From a checkpoint of a small mixture-of-experts model trained on Wikipedia: a shared expert of 384 neurons.
Below are experts of layer 2 (counted from 0) of a mixture-of-experts language model. Rows are named router (the router's row for the expert) and show model dimensions 0-223. Each number is 128 + 24 x the weight over its row's rms, rounded and kept within 0 to 255. Numbers have three digits each.
After each expert's rows: "comes before" lists some tokens at least twice as common just after its tokens as in all text. This comes from a sample of Wikipedia text that the model never trained on. Tokens count by the router's weight.

# expert 9
router:113142131115120095120109103094113130136125113137119068091094133150123117106174145119121137177103125112112121131147129108148107105149130120107108173148125143136121152146154110082128101101129129116103078143111147158140145089144116108163136158137126127127061126145180132079171160158109159106116151104117118119145144101123145117119172127140111131146142118074137156139130176118157155174183173142137154124070103158105108138104105130143132113151159163122083114110138112152123176127145122117162098144119109079136180133147156089109107152110141137119103112102124158123144121116151118158133116144114175156125102172117172151125139150103102143123103157096143132078137136102132101128080
comes before: " ", " \"", " The", " P", " List", " A"

# expert 12
router:131126150126118116134109126096106151146123148143105148086140123147113186159073156166085090114144142108149114124120129145132097150122116140116087117142120118130144118083170178152108118145092173124105121145159130071157113139100146168109159137184138141158203099103144140091111114156119101129108104165125114160143147148103134142151087120113087106156102101096139122116120099088137116147188115120105125139142142114133135129133093098119126095119126124124115129114088134121099156145123105142174164094125157080108192113116157118119125121132142107112136094122167107136146141140120105110103093105147075121121081101116124151128137103149139124144124140156069131154122091184120115123139
comes before: "1", "2", " |", "3", "0", "4"

# expert 13
router:150145116113139132132162137107108138151114121127144195095122108122066103129088082133122121114112096118156154127122103104098088119127129144114117144110164126127123145100136110170115140120104099104116155164152158139129120125127116142134174117145113142099147154139149111153092135113149097128132101111160127181122108160111108138148109133129138158118106138145074101132163099105152138113149156099138097118134161101151163166104148121130129110116140139104131160083159133139151138118138124190092104106127120126144102080083129146090139123134082162178126126116130092123124119110108107095100175167136116116148130109142096143141145112135097118128124150111175161146126154096144115115148
comes before: "|", "\n", "-", "==", "The", "==="

# expert 21
router:131118145086138130120163140120135073154147127118135109139117113126110155109107134103168134149171170094113115164102123096115102129132138113172142114152146139121126154116124154161120092169164161108111144103151128134153188136136105123150129109186124167127114141129146113163111127136151137121167155150151096156158131101162139131123091115152106121136156137120114116164104145118106070133142126107110146123098158134129125120117150111104117130110074092113147125152122092135107110131130141125161170130130172118117145134143123170135078081105112082119134145105173114095110162123109106161157172151136134153092117137116127113125167174077136118140105104103155153120148158125153138140102
comes before: " |", " of", ":", "ing", "ed", " as"

# expert 4
router:116163145168108144146155118128155159126077113111113180111120155158144141134121122169140082118148106159103126158104127185168106133109104160128162089128168150147141124169116080099194134130115150134163088127119134123121155116149082133116103160123155109102093134149106134127126096160113130092123141104131103088136126097116178122101117187114113130154176089163107091109127114136159126113111170133112140140147112124130147166150149117129108131130129109129161157121135127156099146118151106155117136137125102175139142166168137132141100145138151086123105124158119116115099120106126147131127155096143129175160124132130144096111127087092154119115142123145149128123158120138111136112119
comes before: "0", "1", "2", "7", "8", "9"

# expert 0
router:104124120137126105133104091099100178096147127147102138163113139106133154143097109118121143158090157097134091117187166117119140093131078174129164091104077120120055138096149139163118139101173084102111134117147104120130110137157140108106184127143139154143164190101115069105116147093104113110129153155150120095085140149122126111069133116114101131147169117162169127106154117112143160148095118185099130140152125102089146114146126143134115091121090176098128093139105106140132165141135143126150113144116165142124106139116110152122129092130095115106138106166112151107100144152151123103100145120134137128105073134141133115106149102161136095118132132169131174140148100134098132147124
comes before: " ", "\n", " |", " —", " +", " x"

# expert 23
router:143118136140164106155140109163106105151096146143122135141102121125101138110131154121127120096091076134148116117144144117147155119106156098096142116153154166081129156111098104158140124144102147107107116118160105119126111156125135142115167120145107147127169117092131151122157134159115174090153127076139136113139106153131177189152107138180164123135125159148131105149140181122145143137117086136096139095144159105093101129112157151127111110104123092154131128167148106134150095122115115096139137132140080072130137152092128068112137126071133166140140133100093115150146069148104141111133125116179185128152154164095180111153091137120149128138129149073146140091103093107147119113172
comes before: ":", "-", " •", " Born", " by", " Country"

# expert 20
router:120121149091131092083124113104142124144119156149165154130157095139157122170125096117145145119161108155103096143119125151093102135152161119161112151122122072107106142090106152126115142126063128128152120133108155153133110119151131117102148139121115147118078083117149108122102152095125134147113162127120136168122131088083093122152150139103100168064112153119146137156143098104143109141075114178104150142119148153127115106135146128117163121111168111097111104148147127138164105155142090138091089153140112142172104118145096122167149152148143126097132131113110127109127101112113126135121159162117150131092136114099113085115084119154129111103117117135156138108114127097134142139151
comes before: " |", "6", "7", "5", ")", "4"